config.toml
num_hidden_layers = 11
tie_word_embeddings = true
beta1 = 0.9
max_steps = 6400
Below are experts of layer 8 (counted from 0) of a mixture-of-experts language model. Rows are named router (the router's row for the expert), gate (a neuron's input weights, with its number), up (a neuron's input weights, with its number), down (a neuron's output weights, with its number) and show model dimensions 0-255. Each number is 500 + 40 x the weight over its row's rms, rounded and kept within 0 to 999. Numbers have three digits each.
After each expert's rows: a language model's description of what the expert responds to. This comes from a sample of Wikipedia text that the model never trained on.

# expert 21
router:517511518503527391549489482466503469529497556491582514484550514611455473489600572497453453492527460555475491416510461569488468570443515551477453438509519568490458507481469515493503479534523493550460493514466450478514484451467497450464470513495491475513484503537529514489479491458478484480507523476545503522492505421464506468509495482517555516487533537519454474494543491478513455464470536467517552548586497540480521518509504506525493484553552429506566502483542451499392532566446585502525513519521506432561441508465484509544483535509463502510506467615518458472537517588440524492504515516581468504482447530510582439513509423561468515520492453552477500500538533427452490376429415529516510575514473443473431455544493507494533438508558522546452540467534497531536530537557472
gate0:484471553539492507567562504502453476536478555510489494562552488517533480452442458491452474521482503507470500492493574543467439512533553595543470477506426559585441515454498480499504484499471487506494522485520501509501571528524482473473422585476427459495473553495536491487531499449545420562464461582470513497521486479471532467510497486501544481424535514513481518500438531472496523507503508512554516483524420437435520453561488495581509376583521494509549393401610464578482554531492507559531506561528434409473620552514497499559452518537473516451519516485488468489523443486529532466479458528532438500484470523501522493537454413513433504501443509497480545547526526446467527459446510462494529477517483524489446510500481520513516502505486463434485463477585510483467510494491510
up0:521512461513532549495489498570544466539491438524532444514426512469428574451540560494448557510482535493456489530489433485567425428494539487433487537419549500518559450530510512480463551510521469560495494487439507488440497532474516531534545512536517502497464543501483444532463505525497577522485521516483519507479526480507499575465509515537530546520540427522547429420480487485456486542499573527480467445517625491584502481452523519480550463532545492429461572539474480475535495425435503463568493438490521565498531449501529482501571508502486557496501531439559570482515512478504477555527494478489534440481541512471446527493516547529491488521519488415528466482406537542587512470474510513484467562425471490473478533463510467556495500498487503524569565557423523576508468452510399
down0:488558537515528509516461479507560499525526537516494561525530547564549492487488518466362470499497513479528443421468599431578451508525432478526519470551521525482427564520527480435466487547538512527464453485487445545510456501513534515477534442560459506518499477504491439477487489512478514578518505472554483471459485520598483462507458480580468519456515536508427452457558480494500514521555503577430431530518523521490537403457463483507490533489543534491585523491542584513456547445517557572451480526505471482501440534449495521465459504472464525513498466549489545481522503466446515500467467460484516503615466502526494491450494512495508510436522395452537512417491520511510450549515460441531583504551518479462535520470588446490527494500464483494525460544469526451457430474510428
It responds to: Opening parentheses and year pieces after names in lists, like "(born 1935)", "(19", "(aged", plus closing brackets and slashes.

# expert 12
router:505586494486515430531462478494509473543519466517554579479523505574408537452540503488449468505542477536477554462512449524451478516512513540486454462506560541567483496433503540487485529530447486566475518507480469432416452518555466481464502545491489491562503505601524482452558488466464495480557532516500511513492492498516447517561507452561539539524546514449488403459482524522539500421451618492500476510533529502452540478491471577470486560500506468543570487449491438502448562537500482505482523516527433414504453489510523506608475519479458486495496499550525491552554485483453533503510505507556472532473480539533471484505525516536424504512535471449501530429532562533443449412371416527476533533523510433482521496491461431520519451473454572487521515507485449493569524540515446
gate0:405591577493495491525405542498539557446491468481469542519500499434493461515515439473487466491544505558497521469441464507411565466503415526433508526509544431477525516505503454529560536501504465543537546525479467478491574510572542515529519564493469457555512409535466445506513483469482505463546497498450537484522528545509473548524492478407504530480465479487476544490494484511523538446499519457480547483381542478493518427538522522499511542536487490588526514515492520502437397448501473513479521511423480524473452514491502497466521490486530546447521481416497453528453516443501525421572545419449507500507497525484434467476544532455474496432510513458414561510436546534507556513520448545469524520561522493535493524448475499550476511521572518442536434477478529510507502556482389
up0:503597581494478564510541474517476500526434528508458574467431543566472518494521490529461499536595451494440490551509549424529474479487556524491508477503437477557504477425574458561508557508487512511490555531492484538540516546480572532552510470477522443547521459517489599514510453468501511486552506576540500475477475502513562523486507430523566548519545471551496538483549556478519503568481488485606467520470518495582544415491562492511462531497497465486496489467482510512544547446505472435431500516470480437526560455553489423544493549439455448563526467507521492452499445528475417512535561475468528548554442572442441534463546548507527498546440445478457512544559533473550463476472536553469540482506451467526471459495518530527465484505536585499525495537512500527505561483527484
down0:445465477494478534450448482508437518459473454504522520456448519556471430463511421492558553531513463436519516563437538456530485545509519565480481547412546574496542482469491613505500418453469478542516533475463472586501487561486415469524529510443558510563556481550555517623487525462464494514488528535556515499501513492471500516537533532469472460532451453530517519486533467519492569510470511523481580432557499569472485444388497480528539487540505442526472533503507511501470530517543532519477498518507488501468529528470517528435480563505515466552500447395539458559464552412537455477489477485462424559541554585448493518500506565486529512483446520516457533501473542498462509517439450474512511520484451464497502488440534502477480550505480437431491530514457477515531477529415463
It responds to: First pieces of given names or proper names, often after pipes or colons in sports tables, plus country codes like GBR, GER.

# expert 5
router:503508531523539448489480484488458501500572529518538518471509540541454500466542568492459462426437544567429535501534495497545474525502444547435434449465550537447444516441512563534518549517443519605499456567487490452418507488494501513482483543511452469485458536488538450535485456429387453474546494493558452471471476476524468427532509484511492517457525560399498484482489507545530504460527494455467558479529505516438478529592434565543474518576490457520528523513547477510422504511473508465504476444532477489458458555466414523543532543466512541542459481493530505494541505566424530489493469477487508527403418535575485455547506487480442508436538552499520489401507524517493471550455528474474517509540460536529471497543464446482483468483511546508489556484535482441460578504513428
gate0:484544498462579519506451401474358509464502569488470444548476509509517491502488556483573497532539529523484546423455496550452473573536496552456488524502514482535544484514519498454481549443482477475492492561469413532522517461489569542536542566528561452502526600463462488564530529537492483445459537497530490505516446526463477508566544490531459528511468563557530537475482540574507521454420488463584465538520504514464430530559547494483514414530487530483487465538509434515495501528498505480594533517473527452481512455503504484584517492484428508510464496450531429451531491466572553420457471503456472445477443496499528488485504459540503557465497412533592526471544510530444564507554514514487557475520547419500522521573528499468482493470541508465481524496493514462496473462514446
up0:465496499519515429493464545513503551471469548468462533545484509511440552496471514522515430502478512503431490436535525536483486457483561465511480531496535509457513522548514530535504529514506513459487549484463514464557503531483401543550478505431476547502537420559517537469514516580589491447511510549466544507496457524587549599528482487427532565593570567512444459487432449482535536529473503553501516551512535502523499575504518480539524553608487562499535449574482559441471498580484532492488411477477478453474520445520501478521503552477472573555507454464472513516537466531473535478518508548535502431492506511496457562459481476545442558484475540414524453504504538427550506486516516512462506486561491516521446474575562431482527517491563452539475492581497429458446507464520528
down0:481487486518501472394473384457490445550444443493563485410530495494534479478592505520459550528501483495474542539481505523521457494553434478450476509465449528602448483522486515574443503470518543561559463497550567488529449474443463502488545498542496491522513526457521516436541552520495498443458534527439422518497519540590443496466514481525494513582549483485468427475474467519502487514468400544533502395493535474555496522479449527463483534448572519488479523486458544438463502592550485477483507514490442535498569455518489497460514471468497470442505534560407483566545549463450518458520539554576499409474542516495523463533563518457543483512537491490488529506613477451545496546502469564487529513505440474501498533499480518502447516514531454496509436489498512488505521484489522
It responds to: First pieces of words split into subwords, such as st, con, dis, un, inter, app, usually after an article in prose.

# expert 4
router:516504566536516449477451477432510473532564508520479573477485483632438568440505513482405491493442519540480483495562512557513411484467511582501498432523513512551513521497523511446511540551470494571556455523462498466491443432502486465506466508515469426499480525496528496484507468506452479515538495524540495506455512477503488548517540481575524507479531538447502428451448516519518463446483586537494479497552528508452508495538509602544418546515533479505531403420543473532436549518524528552488450464572487471530494501479485496597446493485419501522437435560513463494539537557453567532508489546510521466470465525561465464498549520501458470483530505537530536448496538448496490435374495491484573508522472454562464496523474466482572449492524509482463489474474515470545445494514443
gate0:437495508549410487520563477414493502563546461503556590601502465522472550496453534406428510499497503540483503506551461480468498470488533508541567512522439499545530473535490512503474463534460494515564517520544463477522490513544533514537526523513487452463448459606489519497587455519480498561536455510542482471439483458540535471441562548520556524529541472477448469471469496506491541432465579493569506482503532423501467432490530563497409460520504492460545468484546435508537505508525471503483446565554518515457520515516515535498491500477500523487490505525492473606421500498429538525522499538495504500504503483452521527432526513507475458454431519513497521551439408601475537474453535523478547557457546423542458530538527536498575513476514482518505500511426411450520465554567503
up0:543512523600508417502522488469471519526467474525533560494526515539474506463491465546525471525455409587476509455534513463501456488496513471478439436568518525529494518498462491452493506539492444490519451547497526503415522467493525493504530554504530490483448505470522504482445444530486493513514485467565511453520514499508500650491491511521501449409488472479543517559489487519548422449449569543507477498473460524525509550510487563495445532509498445497459470538480433473502526445471506526493508458497493489520485472577597429605415511554548535509460480613508540499499539504520495510451472518488534411468487510470460488475519528464490489579511558504462526464488453520473511475345509577511514524522538569476448445533492451507486438530467465475567534481521576572460526549478525
down0:512440550519486540516427544486465438526546524446539493461493518488529472466510532550564547423531566452537472506485550524527583517508474474458461531478521488479489485541511579543477431485494535435563509494494465531472498471450517521576446480501453519488450471490502453521513441497499524569593529554435457514585487566515534447484489420479509459464497437521534513492543473497500612481513493506512521481555451423501455569553437398472519456571533433450515500510460515487549503427480520502489514456482520499490466516445483546441527482458511434503515505446478508525541477466524472509485452478482476553490506550518523501534534529453526506419473457517507452488582499516517470493624439419469504518466558537485588537509547497507474500501486579463506482544545469480533484517490373
It responds to: Head nouns or later words inside proper names of schools, awards, leagues and organizations, such as School, Cup, Award, Art.

# expert 15
router:531495563526521479523425495450453486524525559535551523476523538561454544489594550477440417481407509549453530487556468542499422532467474567527450467491572513524496570416509532444497486494471467571473475545468480480455475485529469484479518553499446464509506515533536480422484439486481471501601464461571516510526524429474460503495555488473540498511533567458487439479472537550508463425484538523484511506588505504477531560543469571552461489565545508538528490473594435503436520531525477509534495497545540508496484480517413502549472513483466505503496471566499445486518531575504498473491495531577497508482409523572519513489536498489454482483502523507548524506512555504495458470434444528473533579560469508511470483566464512515530484482568573538513529449543515467593547571553488
gate0:523482514534484471461552515500476489502527452484558469501588521521478449529551485424457596462565510490506544486497502519529419476491486552506521477490458554478524453425531500442428529546505531495555556449470439461464468463407525575455520569524547547530436514478381484538502475494441520531472511504463561480473462515499445541420569555555506488544462518533474502531507520469516518442493524495465539499521473587501558503467432482492483504513508521513526519462490454483506574533470438491501481542467432495501480554550478456539469574467502530515467536506552502541474467559475502580512519516540515453496449525495458412480587479476378519551554561471513434458495497517449475509519435478477453484540522461467463565476500543521468420522451562431534553532549448533503508485473487
up0:489537543597441495532518467448450483494511446497525453502563464449460469528579510476490430455533502444545553524443494513540425475572562519449495538465483485480550467489538441452441504426536471503509497523521470557427469503467521500530513552506493540453553505527474439470503469501480454473470474433472481535519478452475516541508564525511472591572523501503421552495474520564523539369458525522470577532573523517509516513484488565520502430501488472544503488495482430495495562499497474472516497517441469522435414552463515483500480500523460456496536559468546477512489455501520455583484568431444499476525531465476510474493508470456521543456475558581591519510445478549481419494520549529467498496495426580401553515482491507492478469524544522477527444484518544491477468481463419
down0:527438528498472479522561534517540527467505508530549453457530477531536476483471511502526452443563519416504529460488488517613519465500545523469465535530451507493538504431467461421457495494563482485510462517478424455563515493392512424532458480446462484487440563517471497396546480568485512509477491483465552522437600464543492475545486541501540519510530539479463496461554589462490415459417473441469543581455535509505542524456538468521458467586474507536533549557457515481527502499456502510477490601434543520440452541490443534574479451503467544471560570481561560467437510495474533516466481521536526494556491483460421474502499460506488465501528495525510486494519500571509482487445467436483500507511466450499521447543551472561504461523497487559522560510489546547491468454498554
It responds to: Word pieces carrying a final period or comma at sentence ends, such as "s.", "ing.", "a.", followed by a new sentence.

# expert 16
router:508512556494510387527460475474462462528563589473522570491543533512480526461533482467481483375485524563483569450553444516473424541432486561458501439491546527465509494449547537461522578498488481543537469510483502482504488486556445487484433488533479433546455514536515417471511432500446491470577439503517466511526532470511425527481492469497517531523532561420442501430462506518559473474461593479433586511517484514454502530475535538583484535516481426528537486511485487478409510471524534499535511468533504443527439458513492525500444530480481516524491480509501437569524490592493596450520483535530450482526483509523487430533483485509448520488557510510561528479527554444494460466425522502485478556503498476504443448524403501534526454440494524528493495492506473466547516517534429
gate0:524522449540481541530527547463527515488578553540531532514487515546502580478498478386490395480533584496535549431513512490545533519459468533503499506522571476541480520469448459492482508501547430517478516472512504557514516486454466509491468494473517422508377463482473486469526404559497422447492461576536492569474473447544534557504468504434437497501548517496521505478496463492508441470472519510530514514524470557527499475544468511558482545523523446410420439488442490550495505474463531547498480538566477524510490463499584542488479476518503422499482476490497461430542465516500502516529519595466520440505480526593520512549540521528558518455397491476499463485518524479521473587475543586522438517476498503504402486466445468539507510474535481520530471534461524397441510545507513
up0:554566475515407508540481490470453448539507544525448487514510519469471469477500436541492472517522412483449508541531460478518484515541442504522595539481531443464567561555507508423508486438489510446553403494531495539495461512489485398463558508535455531508526500526387421413495467575479525531552447481455489541456521463508573500493513510463537456499447515519491558537567488511469484512531472542518437493520460505520498505500499458540548524534453517478512495542574434450478511542442555577495521449533538481454562517469503489544554486526420422455487400503516456477477517462454506485546523454450468516494461521516466485503465458454482537501504468586399523471496540466471494537565531465509507480544506543518461467409451515468507528456434518515469513481495453554468528430520464
down0:448457497505511465522609400474505386460470519482558575436547586508514501502503556478498560591515532558507422499538535539462535537410519497444484483520509471425525543449501480519504569509441534510522499521519457485458512475552530475507442526510552551533558455484546453533568486565467470459543543455520506482474514535523518524537494516525515468508519487481465506529474500487500553496503519433491513456467509516502623508546548527428481488516476472469499461481551434504511522553435445462403521547494537528582458531462514480490444544482514452465554611545523588536460503497546451500497535512477525538451507520431541545521520467519447497467530518472536488449559476526535493450507510474429479476505498480477518523487492386476521516437527474464465514506524441461524485562555524
It responds to: Month names, day numbers and years in date ranges, and words carrying a clause-ending comma, such as However, season, 2020.

# expert 9
router:482527530516534481540407498485475511522558499542514533503531511600491604447569571453466498358446566486451516475526494531515477526473473564472468460514475516500493590490536574429494515532420507571493513516427499467528464486556462479466446498524485493514454552503531475436465484452447428490513467480543454496552505514435468500574490458520521538486531567470484468439471538538575450505442557422443565512521525530472509533502503529534463536505531446485528505491530480448404515524507512511489443483540487449535453513467446587518466519431442520501464466470508473529542426509484478487516469538551508498452479574577522465524527475523505529428537448519559523453507531492479533507473512484468509502491485502568436463508482495471531452478563490552400543499459459466506507562520529
gate0:502521491584473538543477477472458561486557507519530548492467509520474557470481456460528532453525515511521469492530499443564498485541467510508468490372514429488531478489509445456550555546503388542452515425515475502442622491478448484484497529489520570496506550458585534424524468495489464439523518539506561500482513503510500447524564477535507519478513488499431377493526537601533474450550495461436450528538502541482497468528555476527494453393462541451508522515485454490495465532503503520557456428488540526513506521543469519499508459546521471520491462586489441434507499509508547515488577541472485531518527498539496478529525542459520533459475519548504453441528487543536495507498458503375515533493536541485456464526521469531565590438590505487513489509522456524445460493431477
up0:495451459556522525465505485424519491625507450557529435494496444486469488523513476470517484495488530515497456453486516457488461437487557510530495475517499463499482510480497407542555502507455501492505519527498529558565464479500504527625518432456501513490497528524435400549555524426459518577438474480542584452469449606480463505519548481459512484462490518511465471519459500441402476520456544500545486502500489490538543577496467558596531501503515539462480501498517499552494528594573525417526477506511563466525532502485543473515542504502537484500513519525514549439466489477479494448532441531473465494513472579503465502508583555479462527568471514540467513488538431413499542507491450415420488524528553497445522519497498499431485560484560556554515507478524447538508560440518507
down0:484463428474454450503506465546536436487605535473587506467545450562409495450530477477470532585514509562528450500496513511518556486506454590603413500446455466502476429502387448492461475510503515511448532508472510488540421485523506591435491569518500497499525488458467537559530566547538504472486526508469487518470607477492546529518569500468507480482493491499508487484497503500440487544522499474466548519509474396503516565532413539551481543568481478457547465511510446458503512498472516449514517471545456518488491471459547512501453442480493453525496515456429488498506464494441471547514477498534537548461514538457539443508436491509500453513536485563489450471507569503519498463484513509531516549472465456497496551489557474427529535598482498517481576496563559415496527546473458
It responds to: Articles and noun-phrase openers like a, the, an, first, last, main, largest, former, often after "their" or "his".

# expert 17
router:538509592536508424543432501467510538477542537575546524510504503471432520500542527482468505443445496504424500476514501497482443556518449551477502457537528481435479536496519567479486540525477498575544524552455475471432473401572429500445491519496530484538449547531518415496487482469438470476571493499537566528517532472455478546482490487538550514487505558464464459457493515470501439496481520501441569522559490490467540545564449542589529507509540439551526515464521508494415478578481563483551504478486421453471434546484455505508438510432441515522418448519530417534525436510458547466474458511502463480453502544577507436570537495482441544475527511474550576440507489492511525470481417519464514504563503510470443488496417475492529462481491511547470541473510492450542503509528463
gate0:455457567535530573542467557479474500501535448510495514417521436553463531500522478493457467464508519434548481553515511480456537492497561545471547451530582570564493527518478553513488412560522500514500461525550514475458467524492511426545479495511460462484481452576498504479528507469533551485531439547456457531567453506462516493461435477446455480576513471517555502491486514488455479512482542461517491516594563464500495435524500429543518518462563490426475487464506460488506490501536534529538462444444523540521484473525550522496499479452439491473459448382548531482522465473509477587505478480546551544487474488500519422478564515490489451456515475552515419501498507519476552497517625426508558516455414441571513491565474428475451517444554470495478553504488471483468480581483536
up0:544496541542510505545463520524502509537527577504524421514475528503521456466448475500544480454487504473501538470494545476513531470516436454458530523517474409510406448555491479510542569469577502460491561458509568430548455448493465473507512586518510582562488501546558472446502462534531536496532515588476569507491551606473431475554561488512527474470495501480605504538460451525522465492475524483499504467561511517474528457502508501606546468484388491555542474526511527494500489542532501457500457481544511446408541500535517408547568486570432577535512486498518500541503422549506476468432472444518551503491478521482490501482451530480468522479471523511498443486428476445529552556487461537523487468533513433467492494478506444537501532529442536479574486500537518538503552434518447
down0:539575486483496501540540486467527549467504521508548419482469516401481520532476533459491497484539407598463529488514496537502550529450474456527580567502514411457497438475473500522519518479487515511535433486457510499441514425555440454483618473473542507560517489484476459465493539462507505437526551528455597449489540548584488551490475535514541536491497511522498456526537475466536520541462430481435453460469513472528535511531413510534474504502445453543531522507498510454365513515491452490474480526460499539378476444505543420558517521490584478469553526573482517489474475471494525476484518449463455462442507502467473557527487470497508517519529559444530552527495472506506498545524476546470475509487468561456476528432517470559509474546484569426468448513503569508472544500543510
It responds to: Past-tense and base verbs after a subject or auxiliary, such as won, used, received, held, know, come, organized.

# expert 8
router:522532579540483418586439473444469474539530595518523530536492532543466533519527511450448448557471503572520550488517432545505478523493463575441429441468530540460422533457500565470454513518462481512504474489502486490475481435536474473458481543495504448598508537512551437475520500514498489449497516462568489535495533462514458522570552453498542511475520520473411471473508504504529468491446497484443535498530527514443577550526451548550503546519462465601519477501524454463414550578505513535578462479544486480502454461421465535562474529484460488527463459544477447505516477491473510455544540510478478507472449570532534478562497538517493519440561516500508553464526539452438444461462502522440538591541494471562499476516476449515560472469512538542497538502564466532539530555547446
gate0:478510543487515496504432491462492425509533460471518494521537444479477430519508515446434494471503473543548485534462495552497524441512513517561496441503531462481427495514493499473520456520465520469483547542475399486478524438526416500534480471570555475490516557448521491456624474511489535458447506503475506476487509550553569520473545494573535488531523538515453481486513493437489535499481445520476491471466511530420548480491395557491549517450485483538526448400462483487485453455565486535585522572485520499473552504439461466561548466512429512539474470505497475532460512476448515480488505446454528463457536401471574488457489508499457424487513399511509525548468422458478501541503516494588537455472480522517454474495503530421508446498427509555495586471504536484521436564511583
up0:478502524504499499510439492508431474528472483500509587496550473493378447491507515480523431511563467469494497481482507520511517507508514423465494408436530502536514440501527532562463429525508479484475496585449495495532517480462427395431499480475490494539637460474446449548533521471477445422462524515548465486538484571432544451464460499553436457476590368412509572574457489511473489550479522477528636485517508511504506484547467489493515558519491472465535446503494542502523441451541535521503455561446546496495538539471504463544576503487505537544456487486519431471482547498476487453548509468496543458533467466463549512453541475506455537477469510510511512478477508501443509471518486503472511459442480468543481537482519508503474520555449504507571460502575448452519506513509504
down0:503526512429502483496523491551484484499514495544495523474467493466529517473486444475455449529514529477455471520501499496604548500471515399515478440551480552454507494488451424555555415443477445463481449488426420475465475527567517445514490440502510487538502452522502491447450502542511526451504410541494593504522476478487499496487564514530541420523457481456475498551481502532463492561414485484513561528512535501526449550481492442482477468509567498530501534489496521513643468431511453550549476465496413606539572487485456487464567518491481514557492504570475429510464514493496451528476447449550402499527489461545535545521476491529482554449483510420494496597563501510494489514495493490515443571474527519449517530520456488438533481547430443475538503533478497493479506573526512
It responds to: Auxiliary and main verbs, adverbs and subject pronouns in narrative sentences, such as was, has, would, be, also, he.

# expert 14
router:507512515493490461467496421505440457541485494529505577497483568552509552505541493449483428453486535506456535488498530595453477468438441520525482470487498551550497533479517515436452541505411490530443482499469480459515458435554453464444441504523495468566532464484504527467486460552502476471562581472541522560485527565492494575471530479498493528495574495404472482491471496522508443475418510447542513488481492551522506534552500566551490555519549503494491509494543472459349512491537553522537458454536467450553457455466452502534513508462429461527476466565628453502512496532472457511483473515533474465462446508516521481535551478491524594522574429420474513440534465472517447442449482519536534507534541432465489442510538505473480527527494540512531519463505510520508538511593458
gate0:453590479497520491518448500478439447548537560437567537481598482438491512529543453540527514453420537528481505507490542469436432440473457521513493529511500561463454533495538528489452474521481498490471489494531501411527447487499474534491383618455590568525509575470442511506484510504522457485533472435460498509459496430557482510508427468483578519512473493470519507519533528523524473510482457456474461590544499553477476524515491511490497446520588368497540512518491532495456501512472484471414512523505481547457523509543500519535470478486472490552543464455420445548503504457522523520541442577484493463515402426547499551439526481514520455475471453546546538499490501503495549478461490482462486508489443507481436488502506464517537427517526467496426478521431492479474457491584517
up0:530486517498435459488516449442524564529516468570481530412480523572476530522522461537478490503583467480473468429433422505517521510535529523493492569562496541423473398452475475536544600489430533456575501536454432469518578489473507503565489464571484419524466532512469493517496580543470471484552473510492477500541582520470437468458529458492438448463541572443489509494461501499514503494531490531454553455580569507495520462494603513498536511488491531580487514531554501498513513507481557447558468459521491523504515458549491535472507501510473488567523554493524600407500428497485484452540474508485508537460499505548534520533458558527455555500550511519419568548504560531485472519504467422432493554516474544559510512497504456531474449503453507491524521512492522515529461510438491
down0:574527519468560528463499553531463560450530484456457498427479486463483512519562495482471499452448494460425463510520499516492485559502583531448561500498500505478518467484488499534511448487528492466547446530530499504519524483486460512492496475530397473468411469483462489458529543476464585497489501527524522458503522541440496532513468486581527492458537515444451533465560503512596482499437599484484551514493517526485540451450467510491483474481465486530540466451552518445402477577493477495519515550478488480571529509509483521528524577537401536481422485490432508433444546472525582450504487551493520466464474494547469429584412457472438547506494508467463542415500496592430509453433533501481495459509496557512514455462430554510519505452491437442571453519474491434535502536480500
It responds to: Digits, degree and minute marks in geographic coordinates, and line-initial dashes starting infobox fields like Formula or Website.

# expert 10
router:506478483552592380509473469454511490477517523515460542491488541603473540467566515478486479452483491514489535446548490534491487518528543520519494452527569568528459543443514508442540570528447453591511511507481467444510476488533542485445495492544503478520500500530555476499460506480452489491575517471553555509501518461456518500521536497528549499494529533450497498487485547481505469496478544479463581513548513543445514557485435543514498512538539525463530497453563437503431528548553570547541493453532525496503508518503435492535496511432511449605489402541491422503522553536494508456511454559591422486441489519559534436484518505541469508452549536470506494470550544459475498513394460549480499552564502505494486473587502464492542429497517562506498516459553508498543631541490446
gate0:520524541533470422501513450456467534458531569585484569492513538501469527460523506482457495497524488496483516527545518495498489551491446529474467467528505477513453533453534488481442586488393508547460482491460528556522532472502478535452516537512486463448508464525564426507488501522498483506484457552591488508470462433505560518430559410438478527459500465474459479503558541444529555477540517441508433534497517604522557528541545507449531488517469526479471434485504518451436470456466498507528481539498508498499446486521522556446433547467490501462520503581481508476503547468441453455521402506522488508453514544448498512444518560580463544487563506483460459489604553426512491477517482453544460505522504479466463444535504418456496500400476605506570435528534512458429458530510486
up0:492473486504511501532517500401507502520554469442569562565516474530534491474464465498497510481572526459477483491521515559497553466451403574484516530415531564536496514560489441507486471493465501454534549513412478443518484531502436474520480434507486498462527463505494537468432545483445482534541503484503547510512451477490494503496439502497498484509509462538462589490529543541516512566498474511496500505522506551494615515533533448511478435460499513421530463529487563504522535464445531518601467516511484548419462448575586526473535505475484518459515570476532474442436502466509494422524512439592502534504520450522428477585514535583521515528523540469505412461496526554503420523510498448544477498533474463576519509564569544521484525402520494487464529532523555531479477482431554
down0:454462527489445551395500493475480512516467477544487588566542443504444498530451452486516452478467460495521569530473458578554493535526461500469500519524483563508506514477482468442518454459453463505536447432368512521422494555550498508511526458527451542508496508508520444516506534414482479495509482564511554478513478484504491447532466529537496467555539487495473474502520481550502504524537507504541556524534487537510570486509480522472497446427491502439573557492426514484463485493545519500539545403493638515454532497534575499526565514535449493493466522525494493485516489556513506488515461479555397521517491486505449446469552409525569525477535474512481441509514493516440465506538549486526517573397507507494472458506567544440487445472473476478500476431378479552507502450542513
It responds to: Backslashes, braces, underscores and non-Latin bytes in math markup, Cyrillic or IPA text, and fragments of French, German or Spanish citations.

# expert 1
router:505511480546538414522400508498500462552547556560517518482545533523431527496564549429410469455492518600451548484553441535517451496473486459441496481515548524486524513425548546511503525538433477550507519521432459495427460444532502479485445560533490440535488522480551503467566459453420478461521547471481530531523523465479486451504495453527529522442539508454454452467485522506521487442469501501476484537537531523496559501491460480476481464547536461474542476472548497496418541504530532557584494518540424485524449510511468526549471568454471503570458520529534493510492397576448557490477454537480464456489453538564496458555494479513503537410537579479532518526558587467442483443478509505516537548508530471528453480491504461514533474440551588477481458509529503476519562544531459
gate0:495525484524418535533518545457420490515510392499467493480452532491492446492441539503526473444549541472531490493522439449454561449505549539528419558443531531531428499454451521454429520545525483512533517482487511518458508539522495521472491531518472449480517483563452550590472435590529473519482462509524472468504481508501567510540497479491440532525425506514449456487432507544519500437440516509504471526466459493560502469513507511484485502619529559388490500504574512465504509496421449437481478499512509427517492478563510586477476414533507485519497460468586475482409467515517495465502473510479521487508513476546530500503566466524509524481490586449433497440506458525538419556493471486518546499528462553557398509479416482516536470516580481517499459459502564501569494488496514
up0:462456583528539462498474454495472488564541665455469456549514538458480536476460545528480557490503439472496491559469533510454472475512464518511549412535446504435527515521469444491469446467494505494466509512514432505496522473484471541515511485428464515542479463506521548497457542536489431559549501548548466506451486548578473506447570490543492538500477507476464513552461583500445533470548558546439455541478465521456519523544479537509488445428521544548435492461485532520514499536513445567450518558566406506519500487487538462527469420479549417535518478532480516530505595511417495542536542497527504475514485465561499534428449560498485506538498493501468487499440463559512495472533504450541541494459527421396469464442452550521443559546501482502494474464548467494500508491540491
down0:467514528474509529466456525453475486465445486454493565494480509572579480445453561530496485477528559429512450496495452509553506471614476504571438523455519409509408551584503536496540479575513478440515477484459462491501531550543514524441494492517426513450526530522556486469479476553576528489509503529564500392440504494584526457513485496560462520567487490483458448450526527525518438515483520546567459512501524541465449460524445595542515505514557548429466517482487499531548460513552527475552491501484499534421463534454456570483540498561473519611447571466528505484492547491546546537516491536545506538460523448470455465468534543553481479498535524523513469495458495498497465459505447466445523502545477535546538514484484567474475482611476528490519478464482523481498560465507551
It responds to: Prepositions linking a noun or verb to a following phrase, mostly of, in, for, on, by, with, as in "center of", "published by".

# expert 0
router:493584511511519498504507478496480518524545541518534489472497500569489582484545558446433453431436550583450559445517504513533481536491483584474440474538566538464455564456497557412485491548410502550436438528453462489459448523525467509466495536498477467540529554517531493514521517482438466508534520538520530494483537470460444536538519526551540490498549540478457476496502530535564521504497579533489539536506573531443532496530484520525468533553551498498531432431581467462429490528540544490501469462547458516498475523496491519576517562461470499557446470536533484545505507583473476527542422519582549527396463548513528468532503426520518549453508512490549532453485562476464445458508518500494500522533421482499483448500454470511552442452546537553443470524485492470567500486598473
gate0:451476549538553512537470441508505505518522563524492485506496487537497476490499569514532542552537528537542464457546469472521531479466553464494573452537504502490507536493445530487493559547523495511558495527511416480511521496478521485493392441516441482566482492487465412475535491532406549515522481491603446546493533470538470531486512484482502528507545509451482458500454492533433474477477497600508486503517537503544430556534460522556475522455501498539535389492534541498499517516464479519546520507573465498473500550503446461493477450479515470479443492438491491412547456538500592557593545528502457398418539568583380558503459569515518434502471590474512516485510491478504512477452512486538458512509515468441443443535515511479548473546527504531528555493448435516534475465472547
up0:556451513487515506518488560535456500468499493465468496541495517415527488501540595537498528535446536471448428481502455453469489455431488490511512486516467469412525430471495504516499552524433532479462540440476502490486475511431591508476499539433483510448542551491482504522562490486486546451526465531546564550512528413453470435477511503522548512494474559467419541421545497557498484501520539525466497535524464516477442522487514462492502550463506445593462529488442480489492513534587516565488468503445442441498446541517391547439552517551451536523537503486486489526496499494540496552493568504457500491518581470506486514478488464403484485590479561443495501475497482445550467513481436535485493482495643482486584531515441492495495497584509490405471466473534462507507489457446478
down0:508521540464463520576550467433484543517478578472526505558548516500480548505497458522518444506457560522555470486454465461549532446477457475494524494555523449448507422557452516491448558514480521415523524469429540514484485507478478560421445479510566510453493560494511550510562471488465454449553442452488493495558535508454559481547549425470485547524546502497508494541537511471521447537551542475490513583553543542471432528522545444489504502508536493512543398544497476542537509545479532494514500514498537443479512467499531492510474530504463516485527489457520545485556429454488464612466543446496535428539483457369441571521506577528484455496408507474533569492532447518480447498468430485532509518471574511497531570510490514484484461505525530484487528453506540517447482562571436
It responds to: Articles and possessive determiners opening a noun phrase, often after a preposition: the, his, their, this, its.